Below are experts of layer 2 (counted from 0) of a mixture-of-experts language model. Rows are named router (the router's row for the expert), down (a neuron's output weights, with its number) and show model dimensions 0-127. Each number is 50 + 15 x the weight over its row's rms, rounded and kept within 0 to 99.
Before each expert's rows: a language model's description of what the expert responds to. This comes from a sample of Wikipedia text that the model never trained on.

# expert 3
Plural and noun-final pieces ending names or terms, often just before a table pipe, plus pipes between numeric cells, as in Rangers, RNAs, Lakers.
router:59 59 89 31 64 26 65 75 36 52 48 37 44 16 59 57 28 68 44 72 33 38 45 26 42 38 31 70 45 55 46 65 38 60 38 30 55 56 47 28 45 61 38 30 42 55 52 45 58 67 62 53 63 45 53 25 72 35 49 33 57 62 60 50 23 39 36 34 50 77 65 71 37 72 31 77 53 63 26 68 41 32 28 62 43 61 41 64 47 32 62 66 61 46 71 49 56 50 46 46 60 45 52 78 79 75 31 56 57 36 71 54 22 31 36 65 41 44 34 32 47 67 44 57 46 39 59 66
down0:79 45 35 75 19 55 60 35 64 32 69 46 37 37 60 70 53 45 70 33 84 70 34 43 70 66 44 40 86 60 58 49 41 57 52 54 61 54 39 31 46 57 48 58 58 41 31 62 64 50 44 46 35 33 78 34 31 52 59 64 49 57 65 43 57 50 32 56 66 41 52 19 57 47 27 15 47 35 38 60 52 31 54 83 56 41 46 60 67 48 82 64 38 78 59 48 55 50 50 38 44 64 21 36 46 71 65 35 74 45 83 34 51 55 65 70 66 51 39 43 57 45 77 71 40 45 51 43
down1:39 49 64 63 55 54 24 54 42 70 53 68 23 59 70 52 79 63 00 25 68 46 62 75 41 51 42 33 45 29 37 35 66 36 37 41 43 51 31 38 62 32 39 22 52 50 57 30 58 29 43 55 52 75 45 32 50 70 72 39 41 44 53 38 28 76 54 47 67 61 34 43 37 55 48 52 27 58 82 23 39 42 72 53 57 56 45 52 54 58 55 56 47 67 56 23 44 60 51 53 56 63 54 41 43 49 41 71 21 28 37 44 58 74 46 56 70 59 47 39 40 35 19 56 51 51 26 21
down2:14 67 51 44 76 68 49 55 30 47 60 60 56 43 57 49 63 42 56 66 85 49 67 52 79 57 38 30 53 59 61 66 38 55 49 38 37 43 45 17 48 57 36 39 43 55 44 27 55 56 56 50 53 68 43 63 59 68 51 30 35 69 55 64 18 71 60 57 37 21 23 58 46 83 57 85 80 62 36 76 48 47 23 49 33 43 35 46 59 20 63 41 48 50 28 42 58 48 62 39 48 51 53 53 46 58 67 55 23 37 58 39 71 83 60 33 48 66 65 45 44 41 77 59 31 63 46 59
down3:75 27 22 26 37 66 84 43 84 56 15 43 35 64 37 35 51 62 74 61 33 59 63 51 36 50 42 35 20 71 53 56 45 60 39 42 50 11 42 56 71 43 42 67 51 60 47 54 48 67 39 34 51 67 52 47 63 45 60 51 51 56 69 59 58 43 38 40 59 38 42 55 67 67 60 78 46 57 30 51 46 49 57 72 22 48 68 80 47 65 39 19 58 30 69 72 51 58 56 63 60 50 63 59 33 26 25 45 60 60 60 59 41 25 30 69 42 40 51 40 60 27 44 35 57 35 61 60
down4:55 43 29 39 54 42 49 39 23 36 68 46 59 36 30 50 36 45 44 55 60 57 66 52 54 11 85 77 45 47 51 48 33 62 44 70 80 20 30 67 45 30 46 52 59 39 39 45 62 50 51 66 50 33 34 59 55 48 50 47 17 48 56 32 61 40 90 45 32 58 38 48 49 33 23 49 50 65 23 41 67 56 67 60 44 59 56 34 59 49 54 63 41 59 99 81 44 42 21 42 54 69 34 39 47 57 53 36 62 52 60 52 51 55 45 70 44 24 36 72 35 38 42 58 27 28 58 46
down5:58 84 66 18 50 37 55 53 37 67 26 34 33 56 73 51 33 48 24 60 38 61 56 42 43 57 43 61 48 65 51 46 81 49 28 53 39 48 66 51 40 50 62 45 61 39 71 55 65 51 39 82 34 55 47 47 39 67 40 73 65 53 62 60 31 32 54 48 60 68 58 51 83 34 56 54 42 56 47 10 36 69 45 38 62 48 31 42 53 57 14 17 54 64 56 32 38 64 28 78 52 31 71 76 54 62 54 54 45 29 43 63 28 49 33 72 47 47 35 43 44 33 29 45 74 58 66 50
down6:53 39 35 79 87 23 38 55 45 27 60 53 36 38 35 69 25 44 72 22 53 54 57 20 51 63 45 65 41 54 37 42 21 43 55 62 55 44 60 29 46 53 26 30 61 29 41 41 53 59 52 54 80 38 55 54 53 58 43 45 74 58 41 43 37 27 45 56 40 64 40 68 52 23 46 38 64 63 41 56 35 41 36 34 37 41 61 39 77 52 69 50 41 65 54 59 42 55 78 63 64 74 49 53 53 83 57 14 46 32 68 50 40 70 59 48 47 76 32 53 83 68 63 42 26 48 35 57
down7:30 52 48 39 79 70 65 49 55 46 47 51 46 73 39 48 40 48 41 67 52 51 62 19 36 43 45 43 46 46 46 13 33 49 49 51 67 64 48 55 47 68 16 40 45 52 68 46 72 52 68 43 55 49 71 73 51 33 66 32 38 42 43 42 49 80 51 46 40 67 82 63 47 66 30 58 50 57 42 17 51 38 42 20 47 78 46 85 58 75 28 62 28 33 45 45 28 41 44 30 27 47 67 38 53 47 64 56 60 79 37 60 54 65 39 63 27 31 37 62 74 52 66 63 66 49 45 23
down8:48 70 66 23 51 57 39 54 16 52 76 59 59 37 41 50 46 63 63 62 33 35 51 46 71 57 47 43 38 42 47 48 53 57 42 55 87 78 55 81 24 34 75 66 42 35 37 63 54 56 68 49 68 19 72 70 54 33 55 69 60 31 63 45 56 67 22 73 35 37 34 43 82 43 39 31 40 49 70 36 49 55 24 56 41 60 46 76 16 39 55 57 46 65 64 63 63 51 29 54 56 47 30 63 28 61 39 44 51 77 65 23 58 53 35 49 56 49 40 49 32 58 44 41 61 38 68 62
down9:58 63 19 33 51 65 39 19 42 60 73 28 49 42 36 47 49 41 68 61 52 43 49 57 79 52 44 30 33 22 72 29 48 42 42 50 44 67 59 79 62 33 51 67 80 42 51 61 66 43 61 64 56 35 29 54 46 33 51 51 61 73 37 50 63 80 30 57 51 56 57 41 64 41 83 39 19 40 48 38 67 70 77 40 64 36 58 71 16 56 66 32 67 47 33 48 48 45 40 67 44 37 51 41 55 37 41 68 43 30 44 55 43 53 57 54 79 28 48 44 48 79 65 28 79 43 56 42
down10:53 60 47 81 71 50 55 20 42 47 38 59 43 50 46 49 32 61 49 29 53 24 47 51 46 29 62 59 75 34 86 99 39 62 69 55 64 49 76 56 14 65 49 69 50 35 55 78 60 35 54 24 75 48 62 53 65 53 35 54 50 54 29 55 76 40 46 57 24 19 34 45 57 28 22 41 54 45 32 45 55 63 37 43 42 33 41 57 42 31 42 46 67 51 21 76 54 55 55 41 55 45 40 62 63 57 61 60 45 45 69 60 49 50 43 42 33 57 47 44 64 50 56 53 53 47 38 43
down11:15 68 68 45 38 45 60 65 38 36 52 50 68 48 64 40 27 47 67 61 41 55 06 59 36 43 56 81 59 57 57 49 81 48 41 53 21 60 33 48 41 39 53 36 54 35 65 45 60 41 64 84 42 69 55 70 61 59 50 46 44 57 99 51 60 39 52 63 87 70 41 43 82 52 71 22 50 52 41 20 29 60 54 53 76 41 54 40 60 43 37 44 55 46 66 20 26 50 43 57 47 28 65 44 36 57 34 34 51 26 36 60 25 43 49 55 56 49 44 50 40 50 42 56 41 39 51 45
down12:54 42 40 68 69 34 56 53 17 43 30 65 73 49 37 28 14 62 65 42 46 47 49 27 41 28 54 44 58 12 41 43 24 66 46 33 57 56 41 53 44 29 66 58 44 66 76 39 35 57 50 51 42 69 41 46 45 29 27 60 65 31 75 53 69 21 67 47 59 55 77 56 52 67 44 75 50 56 53 39 43 64 57 38 54 45 68 48 56 54 31 61 52 66 63 53 46 58 60 34 62 51 46 27 69 40 20 44 31 60 39 73 72 56 29 47 36 47 23 43 86 60 50 53 57 26 61 24
down13:33 53 45 64 56 38 51 37 48 43 68 35 41 64 45 63 77 34 40 42 68 71 44 57 81 62 57 42 79 37 77 59 33 72 48 71 84 80 30 21 48 60 43 26 75 42 53 28 22 54 51 24 46 37 60 67 28 48 35 70 44 44 38 40 50 44 31 58 50 40 40 59 34 46 53 25 34 53 63 27 49 36 52 50 59 22 37 30 55 49 45 88 35 66 56 47 61 79 39 23 59 40 20 29 42 63 53 55 51 57 22 48 42 67 60 44 65 48 41 46 57 51 40 67 52 50 39 56
down14:29 56 50 68 44 55 21 32 57 42 49 51 51 42 52 48 74 66 23 59 51 48 56 70 78 57 62 52 69 77 45 50 65 31 42 68 55 62 64 37 64 66 60 56 44 68 38 49 52 60 87 52 47 27 65 52 40 71 58 45 41 72 37 10 39 61 29 54 66 29 45 86 46 62 51 58 57 35 34 33 53 67 44 36 41 50 26 63 59 44 32 56 70 51 46 54 64 83 54 41 35 67 28 88 41 52 67 55 51 33 38 53 22 65 61 30 36 61 55 61 67 62 51 84 44 65 40 56
down15:67 46 54 25 59 66 74 50 59 69 22 75 30 63 38 46 52 83 79 60 51 34 68 47 26 52 53 62 40 63 22 64 67 35 67 50 36 25 47 16 48 38 45 76 29 36 55 80 62 61 65 29 60 56 39 63 37 51 37 46 44 44 64 42 58 49 68 57 59 49 48 65 70 46 54 28 69 49 58 69 36 57 61 54 52 68 58 80 50 50 34 26 61 23 50 61 64 20 39 59 58 44 77 39 52 51 33 49 49 83 44 35 50 45 30 36 56 62 40 48 62 83 46 38 59 32 42 48
down16:32 34 48 48 44 32 68 78 54 45 20 51 82 46 55 64 58 81 48 76 42 79 39 65 25 53 36 80 56 52 33 34 36 46 57 32 55 17 64 32 53 42 54 36 18 60 55 65 58 47 43 32 56 61 38 76 45 54 53 42 62 23 71 44 51 47 27 53 32 34 81 53 19 62 48 64 53 58 42 39 67 86 39 46 27 40 49 43 37 26 56 40 32 26 64 35 48 47 39 49 31 47 48 20 55 47 36 40 52 55 29 77 59 45 44 51 56 61 55 61 62 58 51 64 49 42 66 38
down17:55 45 23 38 57 41 82 74 74 53 62 59 50 33 44 90 55 54 35 65 62 37 60 32 21 61 40 30 52 44 30 61 43 66 50 53 56 54 39 37 22 61 45 47 38 66 53 31 48 66 40 47 37 70 57 42 55 35 75 47 46 47 27 86 24 63 38 36 39 62 56 31 24 44 45 57 75 41 35 45 53 30 36 34 55 76 67 44 58 49 69 77 51 44 42 43 32 50 48 69 43 46 50 42 71 75 46 52 52 64 70 49 37 25 21 39 37 51 63 55 13 47 56 37 60 64 75 41
down18:50 64 61 50 46 54 72 67 37 52 69 46 35 41 36 28 63 27 22 51 57 75 43 45 78 46 52 49 48 38 77 35 33 56 29 70 61 52 55 72 68 42 53 66 53 44 47 32 57 31 63 75 36 65 63 52 69 47 32 24 47 54 65 63 51 43 52 55 35 48 46 73 64 42 29 41 60 39 55 48 41 41 44 34 38 58 50 32 40 67 44 33 55 83 68 75 38 77 38 77 14 47 50 72 77 77 58 41 57 28 57 60 51 18 24 47 30 33 46 50 42 24 47 65 48 64 73 64
down19:60 61 19 49 27 59 19 60 56 79 39 51 54 27 43 35 54 62 51 54 43 51 47 59 40 31 27 53 46 35 42 24 70 52 67 45 48 51 32 56 53 78 53 49 72 56 63 62 28 69 56 61 42 44 40 65 43 49 33 42 44 57 57 38 69 64 60 45 76 64 68 44 51 63 80 64 48 46 48 15 30 70 56 34 54 89 49 73 74 56 32 63 49 36 63 34 38 29 33 31 54 38 46 31 30 10 54 53 46 76 16 42 66 52 53 44 60 48 54 32 27 53 49 56 52 24 45 54
down20:65 47 34 44 74 58 36 69 71 71 37 63 24 38 52 54 49 63 58 32 25 42 37 44 27 43 36 24 52 39 39 52 75 29 56 44 48 52 37 68 59 64 53 54 47 35 46 41 41 43 18 76 78 43 41 33 68 34 69 51 41 56 62 49 42 29 66 37 45 38 47 54 54 48 60 55 70 75 57 72 37 38 32 55 60 57 63 25 43 70 42 66 65 75 74 20 56 79 62 53 42 47 37 50 31 32 53 68 44 77 42 19 60 56 68 56 48 40 63 66 22 75 30 52 45 37 75 64
down21:68 73 55 52 59 51 52 75 50 47 57 42 43 33 36 54 70 31 71 60 49 51 58 64 53 78 66 21 57 29 30 49 18 64 82 32 58 44 51 44 54 55 52 83 71 59 49 57 39 42 28 57 51 52 48 59 50 50 46 54 43 49 44 56 66 56 28 54 34 64 38 42 31 73 41 79 70 84 46 56 55 23 34 38 22 42 67 64 74 42 67 46 26 43 77 63 35 34 59 47 16 37 60 20 52 40 48 40 40 53 52 35 74 48 28 46 37 49 44 29 34 40 47 21 36 47 37 56
down22:46 39 37 55 31 56 29 25 32 38 50 56 51 80 58 44 71 51 66 44 30 70 53 57 98 71 96 59 41 42 57 89 30 44 52 47 44 57 67 32 53 61 63 48 61 41 67 65 43 53 59 38 44 51 21 72 50 42 60 52 20 60 62 43 61 38 70 65 79 52 50 57 46 65 60 62 55 54 44 48 41 53 62 40 58 29 45 42 41 34 63 50 26 54 30 59 63 67 37 17 62 32 41 50 42 41 50 48 54 36 20 60 39 39 72 60 70 46 45 65 66 64 51 46 55 30 51 16
down23:58 71 50 32 68 50 47 79 43 53 47 52 65 59 78 24 66 52 52 56 68 68 54 44 55 72 22 17 61 52 62 34 61 41 35 46 77 54 42 38 39 55 58 57 64 43 55 39 42 49 49 42 25 24 78 50 31 50 45 52 50 33 46 76 26 37 37 56 70 63 64 41 22 60 39 63 40 62 35 31 42 29 63 74 28 65 49 22 70 49 51 42 38 71 41 11 33 41 44 69 70 68 50 40 82 49 45 53 40 48 27 62 43 42 39 70 42 57 50 57 41 32 59 28 74 62 48 63
down24:63 43 47 48 44 94 56 35 73 55 72 40 54 51 66 34 85 47 40 51 60 46 57 52 94 74 51 24 55 46 39 62 67 57 58 51 84 47 66 46 40 48 58 69 60 11 23 71 73 26 43 50 36 31 78 43 48 49 64 59 41 52 50 61 61 54 41 52 34 47 45 49 37 50 26 49 39 43 24 74 74 25 53 45 47 49 52 70 39 49 56 47 45 54 61 74 42 30 40 51 35 58 50 58 67 72 77 65 44 55 66 41 36 48 54 59 38 52 81 27 26 54 55 49 45 56 63 69
down25:45 33 58 67 37 34 43 29 78 77 39 42 50 63 58 67 62 44 50 51 35 57 42 52 60 23 63 69 73 53 71 54 36 62 59 45 33 35 34 48 32 44 38 48 39 65 69 54 69 22 65 57 65 51 19 56 77 50 64 41 73 62 51 50 59 49 49 69 50 25 49 51 58 73 49 55 42 12 73 26 41 78 62 53 31 56 27 68 38 47 54 55 47 20 45 81 41 52 69 11 55 30 46 39 35 63 69 45 81 41 38 46 41 40 57 46 38 58 62 38 55 42 54 38 59 60 71 27
down26:64 45 59 44 42 56 58 33 74 40 77 76 80 66 40 28 29 46 48 50 63 85 72 32 32 26 54 49 72 26 46 25 36 48 52 58 59 39 42 65 45 38 41 39 36 46 56 78 66 79 34 45 56 36 58 67 42 47 23 59 50 42 46 47 55 47 51 59 46 41 60 43 59 62 34 68 53 29 17 76 51 60 61 55 34 45 68 56 49 39 59 56 35 69 70 62 31 47 50 30 50 60 54 42 62 52 54 26 63 52 39 61 60 61 63 45 75 36 54 67 36 68 84 53 31 31 56 95
down27:79 47 64 28 44 54 52 49 50 50 64 27 88 40 25 59 43 44 81 83 45 48 49 70 47 32 83 48 13 64 36 70 59 79 66 52 36 44 51 63 62 93 45 63 56 46 55 57 21 66 40 59 71 39 61 76 59 48 40 48 87 51 46 61 37 59 52 36 40 44 42 48 67 60 57 25 42 53 32 34 68 59 32 35 51 34 47 30 49 54 52 58 58 55 75 61 51 75 52 43 49 55 47 41 37 41 54 65 37 34 58 62 59 31 45 84 57 46 35 54 60 48 38 71 46 71 60 46
down28:66 50 31 58 40 48 56 40 57 71 36 47 70 55 42 56 37 63 34 45 26 75 35 60 48 60 40 52 53 69 39 59 23 58 42 33 44 32 32 49 53 45 32 49 40 47 29 46 55 46 55 38 29 37 46 60 63 23 53 37 48 42 66 47 56 66 41 47 64 48 42 73 36 66 09 56 23 17 21 82 54 46 44 54 41 70 41 44 61 23 80 64 26 51 83 61 76 38 26 33 53 60 36 39 49 59 38 22 76 59 61 55 53 37 58 53 53 69 31 55 48 63 66 49 31 55 86 54
down29:52 61 45 51 33 25 54 71 43 32 37 21 74 43 66 59 39 44 70 70 30 39 55 40 42 36 31 76 39 34 31 53 38 78 61 36 68 69 55 27 32 57 59 56 49 44 49 61 54 67 52 38 36 49 29 58 48 56 30 57 38 52 57 40 49 24 48 19 54 35 84 82 48 56 43 69 77 21 42 61 24 58 30 67 61 35 40 48 28 30 37 50 54 53 55 66 49 36 44 56 60 45 65 68 70 57 52 28 59 40 49 84 52 49 52 47 24 18 34 39 33 42 42 61 39 69 64 65
down30:59 68 33 61 64 60 47 72 52 58 52 47 62 48 44 40 28 48 37 36 46 46 44 30 57 31 22 47 54 45 63 44 33 59 59 52 55 32 28 63 62 74 21 11 54 54 52 44 77 39 19 42 68 55 40 64 41 54 38 20 50 38 30 90 59 58 61 76 57 38 32 42 57 33 45 67 43 77 82 34 48 47 65 50 41 46 56 41 14 78 61 54 71 63 51 52 31 33 58 43 51 53 79 70 47 74 37 49 24 66 69 53 57 56 51 60 55 58 55 53 51 60 48 16 61 35 55 39
down31:81 34 44 77 31 59 46 27 77 78 44 58 30 75 68 48 57 39 51 16 34 53 46 55 38 49 35 40 60 41 42 43 66 55 52 68 45 29 82 66 38 83 57 57 64 60 43 63 35 45 36 69 50 55 28 54 55 58 60 56 48 52 48 38 61 63 58 47 51 47 43 35 65 35 52 12 73 36 75 64 48 53 54 50 59 19 49 58 36 26 70 67 49 64 21 58 32 47 57 69 29 40 58 29 55 45 78 69 60 46 50 32 50 80 70 49 45 65 57 42 66 52 52 54 44 16 57 52